Weights of a small mixture-of-experts language model, trained from scratch on English Wikipedia: 23.6M parameters, 2 picks a token.
Below are experts of layer 6 (counted from 0) of a mixture-of-experts language model. Rows are named router (the router's row for the expert), gate (a neuron's input weights, with its number), up (a neuron's input weights, with its number) and show model dimensions 0-191. Each number is 500 + 40 x the weight over its row's rms, rounded and kept within 0 to 999. Numbers have three digits each.
Before each expert's rows: "gets" lists some tokens that make up at least twice as much of what it gets as of all text. This comes from a sample of Wikipedia text that the model never trained on. Tokens count by the router's weight.

# expert 14
gets: ";", "é", " –", " -", "ist", " film"
router:502525465446511547560579509523465474527492500449556510559445512445555561481455434438465427410459522534540509502529524541493554525484525467513579459494548438515538453548521555495548459502453555514474440510541537466488479449479456476512456486548542527535504521517511524462458418561503508466457445483521486620492484527526517477504534503469481517498487508497553472517559534439454555469486506467504520480470550503439482446524482539454533405558457524427497503504470487495537477505440483507423494519516530461517427540476505511525578524497486436443537547548411467541442426531444535527
gate0:517511513487455502593547459477508468443507420490546568511561500491451522540527476512402634519504474484518442472553514538515460574531558519530511512393531575516425497526593476493503516512467501530493510497458510539447503473473513513512498569454481414485476462501486513585456502490479491510430479506450481546553403523513529561529471495580481471540487580513517476502522484534491517490475555473547440480513507480531507523507480511476516443487497542424488578493537523536530478445497558483548471504480471541418445418473490542551451513512507560449536472512561538474477471518550520527
up0:526507526522454562501522547490572481431531543563568473518477509523467538562479468534530475400516564536466514463484537491496519461424545531500515505464525439563540553526522459481473517561436497483496476547483505496528542443540506502586576438472479536476468478574468497501480482455512475496540468488518470517515553489523486476497489532497559478516460500517560529533524541478448514494488463497466441493605593475545500467442511444508530358488462505465439542467509466447481506436471470461485520562500592507487527486397464488507453509432433471516492430548472464538535518443464527514

# expert 55
gets: "a", "an", "o", "i", "en", "y"
router:550482492442475507489516501487563503540480499425524539443455512387488495457470487480518520551466495530482523526483461527476478543403487386482528482482470481425506490449505533530495492521477460473493541474539456543476451502476461472581449535536564561468475506531576478485485475477470412494522504452458558429504423507506561447484413567485456497487559540513473454502462526493509465510436463481440516468518530509476510436438511539501477469521509549465463502564476524482501475473484351490434571511513490549545449490525480546459533516551562436491483537562546537539470440502472503505
gate1:481477448560461475527583440522521467536542513449531463535468494556487564451481494525480523528583540554499492530475534447508528485531499482544472514563373549481437562498483528490526457496500495561521523562454463534549466514483510525490512562539476521478527477509483472485471500514506510509585495568547492438480529503570511509506498532450490470516524500523498556535521472598459455484543536438491530468557558557471530621527511500565475518538558403631522531560484509488491482502497493567470489542494452494466516496459492478533499548450523470533445464518563503417473504537444556451
up1:476535513566501487548455507479500469489473511560532477521477505491509520515522464400542498500487454650516518513565497507517547539512570436467510470504470499517461535429444521498530472538547475513407496510553423467454543486460523491531497564521575525407579545514508551502550509461499515459473481507575480536548511557460511487491499492497507470515443500557488489444550502439553503493489525388502541520498518600515441525512452506448520543502498497512551464529449510457452453494528579536566471559514478484485475384493544514461482531520502468490528427446459483489477431545451491509

# expert 62
gets: ".", " not", "ly", "ice", " also", " then"
router:490561451550499504569489485486533519520445550532507450518532528503490503483552506557475555465459487483495467495497570521549533586460445588501511427460491458445533420526476457568535505525508551485456503487479487425543474478484467468472455511536448445544451479458506477515392496489552452481502537559506458468561444483517503450510499444436507502556491427469532501427458544580501548486460448526503506468540522491493551455495530522436501475449423438463521527505541477459529479577483565506482584458569423468585506515529470466491496489575575489439468496538461488486506512520494464470
gate0:517470498464579564426466469424528529444419482476453519553571568580526419466562557512459514550459498466431492572544532489547494411463519495511503580542566488501462483443565510495513491511471413563481529523478474450510553472490525474461525545555524455484484499493526538518435507508536595482453510514469531474479477541462449501484495494444531452487527484541521485469445473467473394536461577493497536528487509486488464565527512513474444519467466466506540483499486476485465567487433508507425502553518434450521538477579449478491507523558554483476492472477459483464533514434496537533
up0:522461539442499508522498524498547511539565441593452511458500483417479491535475508537487482511404517459524515522489488509516483484495409497554509555494536477464501454496520484528483466467521487524472499520515574516474523479510461479554482538472479556534529541497529526494445465499475519474525463373543473533458443486463534534507477566434542515501509548497493515502502467515532525461471508519546564590496469472550613564564471482504474558474497526458510452460543577480430539485558599477543561494492467435501495523582541508563556487423491407500473526476474454556429499474579514473

# expert 23
gets: "n", "m", "on", "id", " John", "."
router:480483539475452503604493566522548516538558536541487487534562464457527518525470524464535541542497448465555488505516506529499646480524459546514532498434453429507497529469524480580478469470490476463481529555481456484440558486430542517524455503499517501527556468479455513463500496472488435509517486522429572499468520555577544514438460505529493455472485521455553571469511533547499459554490503544519512556484547448486496517548437501510471434508495416406484577511559447516527424538576514554518540523572574447527481492526493535479535557529487506552515476525521552496537480491530467447
gate1:529469518501579512576452515479487428486510438544525513473584557469497534496511532559499518551468480527495494545529473557417513504549532434518479478528594520544496531457458508476502469500534545554539480442506434539502498496515421498599496451481482500586458468513437528545481488420508548505505529482424462507446537542525538577529535491500490549465466500487544463561517514483598482464412508496472483543492476499463553489553435514430558444558513522497428490517505506498489439432488522544605484472523553496509478511505507495548513517454557507541489584506536473557459508515459570493
up1:476505525554509459514559549507552470499519533537508527565507483502482496510582507514572471530472522501445532523580511518501464540513405512486482527505468468530508520400533502502555437524496475497495518418496529547483460472525484440486476437599593482474492486596447531494535504480600421514507466483495514394540488462482559500435439525513502441555532465461523487398478520506505491509520569524493491471532490452530553470462501499522482503430476485469480499491528433490505505481454525445465531532439507469445420450513595519522455587531463501448462510554483426462528475540532498518

# expert 12
gets: " that", " an", " this", " two", " other", " one"
router:473526468538450552531478512530470467449555475566489541466509577469505544500490493504456461560580477499517456438507487513464483557521498460549580436574475513474515514458506450483437456544507460556461552547507458451581529535476523518529532521534443458527488507519422525549524509511578520514514528514532553498502567532501545462515455521596483430480556539479515501489486506497486470567544482504442399558522564526442555488412547481431510565477524482490555469498519504477491390540498461479522521505462531489524569510556504536470475533531455451492531460473503417471538561443547509496
gate1:448449552506500456454528441493504565521455488500510494502541568544433467534490420548474465506480469580500523559439508487489527448491452534515573560513509504507520513468546531531438494533471472473526476524518474539532500583524492423487545496543521439430506561490470487453546551571546525446537448480476457483540454546449458498493492526498497455525474527497474522581545488509513422443435537570437477458445511454548511400451470510512459485512458462524529505486513581525474565508555521475516531465491404455502519511449553523522463472522538493409508553527511589570464544539504521527
up1:498582534538488459501524542443526479453421445504493496538549559494510571479520478528487510522519468519483526568531511510467486447533486542437535409439559526472484585473519536534457523514464468580503479453569474452484537445455485517529468554518534548563466521458539485534564491479491494511562520485486498470455454493525409531476507445540553555520464517502548467500553482523576464466501478441554558514511479535563527465535497502513505496437479542438429505415440537488546541507542475544517490530558439493475542523449516491460470516472518496503495582479503592562598466504454461428

# expert 47
gets: "0", "1", "2", "3", "4", "5"
router:518408469488454569464467442512480456518542506511519497535528502506523518500528533522532531533497517399492482455426510441479530456416468544437491532531446488577472517486463486526519546454536512547490456549477462500455476578481519491475468465470463485450563490566493464497470526479524525457564475513435593468498490568570552451514505520544519459497533531517548584554441481547483458539514489455541477510437445530458477503418522484611553547516421434541466486506495503542485518490474489514543471442496480519504498548454556569526508435512550454496518457451514444459484433538547555527
gate2:517483560481478464555519510464541407441446519463458549491543494554501505461523473504528521475476502444440508560495485497418477527487525409482503528483541487461510552492454425516562575489520559572508493490463518510543505514482553539515467530524484495517480464536496505467536379475527517479529479462528474516513576529505429446518541447483521493508435466510512518472524531482467527498501493557461452496520580531454452542439468591567531550464504507542469535445502494484449492527521536456497500428575501423535522429525476565514504519459492514532580505437417483407472496446483602467
up2:480530517474515557577497490484471593482409475613481532462507447517511509500489519551533559501499534545503413525532566565506495595533502457522488503515536531536495582476469440498570516485515501480549516509442529538505411497542490447474465471482523442543511524560485479438520470472530557500527443536490495496481540522490480514430444581512563484479528414528566448496561489511493564529548428503482543530458537504519487483483488488486519453506512504507504519528523456511384524608537497506557541501478538595500430439506498437512552441477512549526496518545512549472479507538480522525

# expert 50
gets: " | ", "| ", "; ", ") | ", "–", "- "
router:436470520473575462545500517519457476502375495412501469516495464563494418551443475496566416559544461526443516483453569472514530554463518446517537463480486530527515500484568505572468501528526506539485492564426457547548534477528542459511498478585493494545538511573536520517550512510482535494434483534547450525469514551489533538475511494481499555508404513530532555504455541536472532517488500495443590455503558534530456553485552508514561432463523532482511441480458564433495505513522497490501458481519497461509510459570558494525486495469429562531494465432443511457495574529485488530
gate3:508498466456508544525487494490478458529504542533424496469495533499490448454576562424507477480535492520570452502424498468489540510501490539491497493464560486502503530527530442411500564569546539522520516474487438539535420501440509548460547473449456576511492438534478505521606440526531534468517534500536520500507538518515450481490476482502466554502467524519450559478485517537534602495460537537562457578527508542483450476540543481536472536527530522577555523496532575444529464541526554476501499507500500478461442476529523546424448458499505537448522518443427516454501535460431549375
up3:496491510471550494456493446471574441511451516503496458496529525514515473443532532462559474492519496483535492521438562486461461553561529544494497453463514592496515510535450528485461438564505466514539517592458435578547403516555582559478474443528510484477531452442475486534511504550511541470576502521510500469497442423490583585561504530552490493430561531511510537521454541559537521465487455471492429561521463553489471504477544530457487534438464520563498443504521471453474405486497476517490537486586528554549543466487524511443457533508474559477456494445510539537491537479527474502

# expert 33
gets: " F", " P", " R", " N", " C", " M"
router:471459609496490503507522460507544469461458464526466481452545471558437539516502522492476524444583471517429448511552504472499492503513526543414568538510477498488449503501531459455554604468518506426536477504554475580553524487540530482552485559502499527499579448486417538570532518458548557490483482441495504474527462504492465534532528493545528548510417535586552506468503424473493520510496561526488524549509546564548504550482466520482482465466432490496419567501562515462475551539452515494555534575493495496433529457531508480519510489453487527570508436422527488481480509484494559558
gate3:478542536504597472509537464529466523511536520443450512463518532430504539532556474563440518506518465467509473507477498446482548467441508451456510498511615559519553439516536444522486518496533441490503580577465454578528446496521528550497415565459505456548468447519508569499523498403437520471500482524479496541476459510516495463559559478504558538577504510485489537488449453503519472445481515528523535489492490541515452481468505480527521480516523522619487418529527535503540489570424476452523544458519536444528524497491450485558508499559590473418575531540512536492531480473494516506
up3:465522478524557448443538468570417495555528534533523468486504471375535562462447442483530514494511481480502614479511472468494517524468442468560533469512498510501503434468486539425460524563606513545496458518476557510533535465468568560503567516489533486494516493466483525509461510500470523516513527498560512538548527524504534491520579462508467526481461456438473458571431526456534455497446545479517548549443576378501471508467487518458487457471414541514532435541510474525546592479524502480509503519417397470475550508479466493492520532503472505481478489480448513509519489472484523529

# expert 13
gets: " | ", "%", "% | ", " population", "}", " household"
router:562479468522619523469462439463468552403525470459456537507494492528484465547483528503537490534481498508505518446483441484529464511542483560501478437497503511534524430506568592549507519480535448453497492504485472506506501543437423539446552501543554472495479461513484480512506534458448505605473492536556408486479562428453501515495544472433435530410492506506551501519526529524463497552458489529522473546431543417447459492528444442589482484536574462464543526503520485484497548499550464515495569516461481531476418558456521436470492505513507461479482453495475554482529490531487445545
gate2:510589470477434504477589529533495489500511425501506457518495514493432501467534525535533533459489503549535521423520444519482458522477519481431528512527465473522499504527473468536583493511506528431509517457565473485424485493517498488536566535550463621480501531430530547456469538427491454462527520446493451535550577461517467565453457514534520591518517548471480565503532485503520461565544500446531483485497463505503498537496565480525439527507512458508422452519521427435443494539538544555506531532419579548504490497512542474540503402473523497547570532461441499519551554509486477467
up2:455489544513482509552456515547499464561523501524493450470452446485590500445481442478473506556551556459473514462436522489482446469509517509487475526540512503446437528453439466517497545491533570507519495511508516441513518474567538517480536507437471544566531471457491461482476474513425522558489510525533397505512445491513443541564530500454481493438435476549465503565540534484464485560500482455570537509400469544508488513520461497519491455463411445486525484480490436495453501498502479564522482477491593523493480528458571411570452445521523531536493509489524492509474453536618591449

# expert 6
gets: " B", " T", " K", " G", " H", " J"
router:437479527446518477510480437536516480440513477536533549460491449506431458498486513502471526452547445455506498454541564513527443528530498454451563537501518486532470469517495511483568462444458530428533524504459518572504539475484521500494443549495522591497527458524499501575563493498508518469514503395505471468530521528494457498563545503498523530557536452539492416445479375453526500505459534421500510520538497538449480499546427552534503513576515540546467534492465530429476569507480513521534512549480401483503562476476504483457486424516481538574479460474582514463492450565574470539
gate2:533512480577575512437563515482486456514481609566483419430481580473566566513465516479535528506508524529529482484542481536427514489547484492475512540464623564539510541548514483484477511416503467492437453504551557517479496476526542451477487469481469488543436430443454514473433521480575519437507527439494557552507459459536456499504526505456452544522534436453500528537591464523519466493547489469456531496463501465454554510490488485522509491517491523502507487471388533488450510483460481547521532424567486538494466509489400479489483485466546530512527557541472516507475558526548514516
up2:501517466471526389522512477491460447509471520489575489484524454432543474498503482471537485515582500538497504494450463456489434432505504512486540455515448431492466531512521528578561482506473494464450489473540437461428493471558534496436482410497495429430482483508482520477544551506493511452557508496487536495507503482459507503564435497541519528485487487489473504425564594483562552504550462527495526515518469506540524450469494508449459501449491501503489498490448419525523466544494463587549513579462465552568518459499546533482448602539525451450457450593582452506417463486518487510

# expert 15
gets: ".", "\n\n", "==", "===", " ==", "s."
router:465469556561476581452544560501430515481520534471476460485537562518510463511480466498543486523572453497563511499498523473474489573392471534525414520549451451521535507492520529482470475538512452418542481452488481513554501479499518556529452536518521492503553520450481552551531518483559513482494485478496491432586469506493456583477472538535453486553478491454419445438518466539568476508456568576495410445531453529526519453451515554520548406518488477532535509539511507513470552492500552479522473480594415465464566517448488506464460539506492479500462474544432482482464455501486510454
gate0:511552475456549517480563478474538538522573501461487482470513489563490430457481460522560530448481510479483522411447535465492542561485460514519438461512484511527507582504546544529531547402478440415464535499510538418471610536464437498456488449510473535450450517437510510482536514524490548444518555474553493465448518474429472536440530538442475510520527535450485539469563514514445479526481475511476498515612528561464411476450456505529465565514540555478478580506559511481512477479499467517470509490482526479531541510513461547480559580528531479519484550473457508482490530435460445523
up0:520409503528493481480483514470490521591489512578463492538515503509519497483451498559499484556562560510488552507435481557502518571417526568511524532537475498548532526562468500531430500542514548409524529493487497489505557521425471507499514504507377544430507457409523516508470470512502512514467531499549499570500497531467439402422483482464502445478535567508572493468501507525505481480538510545518470534508505494510509476472470541473582473558494550492539524537534470479455520476460458475510530587500508432461548513487446491460484487463485501559568583529480452541584464408428511494